Below are experts of layer 6 (counted from 0) of a mixture-of-experts language model. Rows are named router (the router's row for the expert), up (a neuron's input weights, with its number), down (a neuron's output weights, with its number) and show model dimensions 0-95. Each number is 500 + 40 x the weight over its row's rms, rounded and kept within 0 to 999. Numbers have three digits each.
After each expert's rows: "mostly gets" lists some tokens that are sent to it at least half of the time. This comes from a sample of Wikipedia text that the model never trained on.

# expert 241
router:463511495441505426547497428455447479493437489503489546525525527476492492441502523471492478511563546513472494467569490510449501511539453539553464562538492557499492557501526539481430495408480476527504460474494457480489492415447507502541510454509464399471411455434471519533505533487435446431
up0:444455503459562478484494526541444552470478459562477501472508491462521480544492533497428435539492523528514516449553518551422503480508498519492467556470524478519559473510462536513523520484495518559522488444548456479483561474429454469427515450493574414543503456555472511470509450435475541384
down0:490493481505473442475513515524501565498545487519478519539558452514599540383474480420479462494463453427518450504505532519548505486444573522539465509616493471519487459455433526461521492472492483465439412445506448471475482518520450545555493490483461465464506482495432477556485470492485514483
up1:415465578481511462520561470487479571468468460509419452481476516517558442510431481485463444540502499564482482495494540561450529551507509522514443517452472520517482534486516537492454559518460493533438498360512505546564448508489493550530492442460534467517500470538466515407494523524497522524
down1:549511485478407513531586488545478532474507505583518519554497525543528558523460500426482518525556469533501483470494546433447426533484538445521496517531432513451515539458526536445506503526574456541449497494583506583494450533537469536482459473492452515452571472466492437522510526550472503539
mostly gets: "disambiguation", " chronology", " ISBN", "–present", "See", "Reception"

# expert 187
router:517509499537523437519531507497561508444506574535517520508498488550519504480534532476558427505518488494511514461491535475495504440441453513573422482491459413484420544507535542445465584460497458542450470442492504467507551552472433482567494462540439477474458531423417494435486495489513503543
up0:545545458432484513508551502442488525507469572575486550534498496514508525545469494496491429455484491546528501439511489485422552484386468451481527485441560505520554458505531467481427507522579538487478493436515487527491472550462467472518489453512514464520543445532485526406501539530452556421
down0:461482466518464545512489507526591345495522524595403519489504498517495488463517482486482480546485522499540524507492543557428498559520460526416517466460510481553485514474525458424537533542453468472541480516551560498462521491465514565540506514485495490496428484537496542442516575501473524532
up1:559432523495534492522456534503512511461508521512424414491543494450550480439526522592511491484567531538456522490491532487521467537474474477415504480446436500544428487598599507479558528525515501502433456468488475414513495518493538483533533497541532561530496456483471530570502496468443494474
down1:472459460437493419514505456532522593495542442528529504513546422552513471521536520521486491479479480530511533577464456510449407532467469520516493622459477520537480499466482498492526501515559549482513493594531480538514443487579461543538550462518485513570489495522495459521433543482559513516
mostly gets: " MF", " FW", " DF", "     ", " Occupations", " See"

# expert 98
router:551487472565533527562475513416564428578518525448507500507468516496508511510573478503432486474515514468500458518462565485585570521433559583491519481505520506508506535547526538429480549430462445483518478472440580465510531495490474487488539463518514535487535574445529504541462442484525504532
up0:539478458541506511522510467436562529583502462533505483493477546464436506481420486470462551503482538478536550502384451471509588540439516522508595505505515520553470472528513490545488477506551443504549519535446510486432543569494516560492494455416504565497554502533508474481443513475487546486
down0:464533507531448468453505497555566486549546522534491493525479508468498440510513502482441457495534439466557466459543574521403480491575530563543518493503498482549513452409522503482529546511505544492534480456537505458579480465548547533590431494453455529461526504421556499481500514574500466508
up1:503408464536513518631555516533564490472483476468490519471475594451507511586508457538473470490526479478511461506521503553446540502493471608486512502507523526471528448501484488572482503481501481522453522395512527452524522484472504519441563555531503537535507532515524445577524452545516473538
down1:493548473487482491495491492441458556457491418474465471519497504525551492488533498525583493506500528475495518489524512422385513495600481489491440438534497481486483562448484498529490498511509515500514456528448533480565439465538530548444467458472499469498435391568393526560509523473476490508
mostly gets: " been", " being", " was", " became", " be", " were"

# expert 62
router:545454491481493475516466582484472416542482474561519565530527494537537446417455569399566406511488467469478469511557539544509523533540509430529547498555441555503421513493491556577478528463519469516449486520491513531498505470459527528509482503550481511459492517478498512457484519515430543535
up0:460531561472529499457492561538374559533481529532503512536557521582489462436405511551509512483488439488507551427468524499493571529487529512428549504524496488442522532493503540509451562472449503475447539505508521465505534600531563527464502513445547527503464465495488476549484520539515542488
down0:500570516512501472478485473572532449491537430421557596460455534544455502564488504481468466461436435478548510453479519538502467482582489547534476463498530463438472505518518497459525520500552518474441505541485491512462477573517448546530483455528475544583502486504469538443487429413506523536
up1:514492556463576511526605489545563486543481493536548512457546506540547530437443540575450494479567507461494507423533469583498522506508444557458449502543509573497552444557553490540453518528542464456480544494479510520523460495454465492472547476468546539504488454464491489433490530502477559476
down1:483512538490489466515474494483498495467476520454478550460516519497428495504394573549492506537530551508523481467543523535558453529488433406490546488519493527504485478520542472519462513478478418509533462489488550543565448490530513511546476501441639525535515512502412542554524574426493499468
mostly gets: "===", "==", "====", " During", "=====", "During"

# expert 34
router:499467501559493500519480470469561444491541520469473449477536491514504533524565431528399512521471503541492481555538535508572568529405530528452499484521509473445473535520537525444449531407555457505493497465439531459486576523511473496485520439542509553475516571407517459498504442480511461534
up0:524524495486565551478412500458584516490559534486473552512492479436429561493508466468465481524508516512484551474479454510503521519512527543507477494509470453515531451557426498495509496529524468531469509462452485458497530509490439531471503524460582512502586421499541593466398558451525568553
down0:497492546548431443455487487499431570550534490458507491468499448426482454512514458554519456536457547500489508505450462463548510623472555544518524491480462485520484537549535452559521476488434462520402513461529474482478466489424455500449505483465559475505493549470566505550480493471425501489
up1:536494460568544541495541479461603519515489506544472487465468477479488527507438504522502450481488557525496478492507518479594556511420537515417516532537487506499494542554472524473570478437503493550541533509455549483573518632565473514450560472546527508500489479529566534492537553520538472501
down1:509547537467498435507471544455447488502521509464446497483527533527488447483504581434485492543496503522468492513465560518419526516549559446514421483538504524502464450453514467586550529506510487455488452518580474482454515509457480379455456477442424514508492508541491534509423453481519435479
mostly gets: " was", " became", " been", " being", " become", " becoming"

# expert 231
router:505493534529473423470478496553543467500520525467423501516573461523528498490585512468395484471504531559496469555555487492512552511468482542480511477517444512461478498461516498511461509385547427446511500405475529431494587483490504484518500446525477535452518565467450450506520432500490468477
up0:488462505532494491541547495527596580492577523532469486545466472495519477504458554495483540445500500459542457523492526500497533475554472572455574453487526506465548484474496469571445521459529463443528525497534442476555578482520488456516542566444498447529529551415466496461516501532496591438
down0:504473437467497464521526469472478525455527504570537466439476492519491442464475533555498467529556538488448442496558530495432545498491474538487500400535459504489537459457450390444449486523465454422465494514552514413495471494500529497507506555500513443468574487514482520490440496542542591487
up1:504538490591465471493597567521528554533541525479402504503476512504452481489502538495498488516470536472466518475480519566549522482431473631506572522515440427464506534418522439467499525538529539549515546513526489507514470451503544468584517526481486531519528500492531470570497436511495527515
down1:504458461474500462468579418541554531520519506509537415455486442443479554498460468493584429465533523477532538468513484550465455469462501494509495561513496492434482555551466604535522485481506444501481502527472538534533493428563522502558510520468554536481491547497552524526531486556454565445
mostly gets: " became", " becoming", " become", "See", "As", " being"

# expert 226
router:424551512458477451522479505424386442506454438496520460506492489569505472544513525470478499511469443465450402527543525499462547471526491551608539533504539470522490520503469483508444557500498496511480510547477451559464491447459509465543470563559512474481453535458452486462547492549479552530
up0:450479463505584502453560499517515521446505492480474442486448541479458479519502542450521452475463501462481557515473502499475567478515538579487514451468466475478579449493522485518514535539485440480440633464482466456518481524444482533477516519547480455445545479464537555394456539491526532442
down0:530491441496509489463516456525530502510453526494529573405433534509548503518480504477576521521449557515504488518515561513521489552489536514478477483499527473444566579556517476474492485575584471488488459505488542509537405516475561535517483605559528525542479563531450517491474506508605473489
up1:594495495517522457539517504450486527489465428486464466426434528493560540562534511447472499550511488438526517498417566502490565457442431482562499472494594512561542463481511473549519537546465486509499505555526477506497448495500509488462511560601545470516529452558475490468569498484489520473
down1:485547564536522517411506467471533437454491510515544528425437507443491491493570479467502498508495460517514476546484594498506487489466534550493511538492424573506486434525536531488456471501512527492468495486535494475514508511503465432601448475457553559531490520551534569575411480553442519497
mostly gets: " his", " their", " her", " His", " whose", " its"

# expert 253
router:402508578426465434520485581425453465484481432544554546515529458527528444517491583475484456526482474512485459519518500547475541514545487472561541535528548497540465513497498458586463581463470448504520478503466495513493504451471524500509471493600528508480456515481489493463499430505477544565
up0:374488560463507444528457481437534541551490429531465542465572540518482500542489550515458507577542554479460532503493461534413464486547522499482499512508532502593474454517472466541488537509491526538508491482528518531493500509498562439437485524539552517550490465480459469477494483472432584435
down0:447550520466521483539444485476461502490560552509448461504552537490519498526500548468461609525500535468490415485505438554514527425498517489527474500500452504477490511497598414507498541507441552431481524519516522569478548510415557463529505526590496554497485561518548489473472517471537543538
up1:415464512503482509540492493409486524403526505535481441490531477515453407522567566490451417537510509462475539487474504533439543485490462527483482457509560471597489480491447465471482544517543511531498533506544470500501461505549531492475534595522600517536484429518506525473519482517505477567
down1:534492503439523515518495532510538483469472462516462478512487505539442436593450511470516450545536453456538515520456419475451604456498419543556517451515563436492507491543517508515518545532467549521495539525438539493459494480510507556502453471506542394487490465472520495513583418511503502446
mostly gets: " his", "==", " their", " His", " whose", " having"

# expert 138
router:542540532466428496431545529433471478531503486515527504469496512504459473490475533488549505445524516538520555507455511487496493525502450491417474486487477501527440450478559510443411554470545448530527513556400439526475507477496571543508493442578437498446526560426492447493517491502555574485
up0:471520533486447451493541525459537553483594509511466516500526560568485506487594572506508478468483536496502515502451509488443497584492494532463469523431451582450537478463491521507505435500504467580450476502469527509538518546497496490525491461407514542556385533474527497488552546541536548481
down0:501525485565554381555491520467542548498485479418501510472511482544520475555504469510496574465489500420522427527489499516491488541457518464533522485516482523498488513453456472479570457496513491585528534482474491530536467491531537526493513523415513451518437484497502590456567563519508607436
up1:542514521508429497501595523468536537510506478525470553448570533506469482539481451526520529511508515421466464473492490488502457498468472429457541530440456516571512447531492494422523473513531527475480491619523503418570493528489524533499556531552497506576523570479499499480426480520589531484
down1:532507488502475581490561471512553541526486475505486554481520537583485470625492495533490534516499547460480460518549510519479403569532508527452523499486493432473544488500515475499505534511497535462453517515576588476451508445522535507508418518504453593549498500444465476496450491593483467491
mostly gets: "aug", "ão", "ogo", "iano", "ador", "ano"

# expert 125
router:506514529498481423483481448506473463507480524455553498477562447551522494461508599389499471588524456546442535503472482538517515533488477466521500539540461454505454524511543527450529429502524466550427472494524455482513549478467461533505446442436521439449460522550475475496543560478431542518
up0:508478541518512500571459479480504573500520486519540476468440491475514397465465499480556492524469476503517532495457482439556508507425530464518537483488459461504546533549522572549530395475527506500521480509547538399441459550537484567452498500440606450495474457516501489487504549451465453485
down0:500537490502524447470576474465491494507464460544507471496419523521484554501424490449501494496460506437479477514492531472497535521500557479461564459498499529511582524471518451496448404532482541493547590479457506370488558479462461542503512486446533462510601493526461522501469462570495450480
up1:466543473503466518501503451498455494473486477439506465441530508501490411548500487476547583579542451518532460452429494578491512532498530519525427590519518523523463489514554495501525440500531438474543441461550495494580501462530431518497538463457578477481490453554478452443552539468536505525
down1:576491480503458512469546468517462384528422562473556540482564451551487493518476488532467439566482479563488452480540460475516504452512524513572538513527418433448476453537466571432516471550501539519432501481496433487450463489511494444522425504510506513476443468514495490513485480504472487451
mostly gets: "19", "20", "18", "°"

# expert 8
router:472551502468494519484537476456490490495464515532531468508551415483465557456465503494441543497509430527456501509538472523596471577514541516453516489457472515496438572479434564522424467440488495470546470494436453477596478452509496547489442468444509472475489497542427475509456432523519455542
up0:503510580531522540526542509471458559507504450488496520474580518548424561545482496487442515496488471480544488482496507517549430564452494522481485485348465499514499489487446484542461460492452479434505496535520524406574528483496549484455419523505579525529471448517468486472473503546541497488
down0:555537485619465558470547489512487492509516476444470534484472546517479483486472508456408472534560487474548448474516541508549414561553562534534519439512446486485495482501508472535553499480515547498537447570576551479529472524480498520537462452593474480447487415488460494532453536502477497511
up1:455486534478495492467518528539484528497487519524525493538553550467500493547498474559449501477468477486470518416556528507474461553516536586486522481429505499514514554443476437462524503423404569487501420483497536504519507512585472495468486488435512519483495387469469468468464415432526547450
down1:483518498554475450555505489669549511527488527566533513542482498535530580549625498517509447464499486516471506467490520509510509467554487454570509496495444481516485462537544432424471503542528473462440487543560510513502528432516491507459545491502552508459487550509464485494537480538505481456
mostly gets: " Greater", " across", " southern", " throughout", "now", " northern"

# expert 58
router:443521436478477530449501491511542424538515477504466507508495493504480499467502593531523538485545510528523522498478526405591464448486508518510472478535483475444451500540509526422476491414458478521461415493494418544426547502497461476467447424555466445484492595532494493466537461482449513510
up0:479496583487450543550534550523489576488485517533563457491495498516525507602474542447520474569505513464536548495518477439577504484463536508499479534504508514484527470484554475488538502485477414470459486493511479480510549565531454518468530496542504515559555442504404456419557475544398502459
down0:577497505458588465479464483461448406542482433412533439507472458496497516516493516456506511544492518524486492487513448505462562576476461514494502527532486501486526545478525504571479550513447500567548529462484506479459406476516576500528493554497492492434539467485521485486602560491522428455
up1:447511471503516588531500511528563521515532427542482529455512547428496469491507524566537529485529500484565541490489502459528507444506520519496480525522449443526490482605440451459518526465491506521482461548510509510522538531533472480492512408527569506511523475623567473401487500468512578541
down1:504451501493519516457442523590504415559522547482517527508529460522508504519486540448520525518572537530544497581484475469539476547476520578510567497483410471453430476436498550427487500521470493502506484517468493426523515512473470561483516418460547551554499509528530530400511544536477537519
mostly gets: "See", " Density", " NRHP", "ele", "chel", "irect"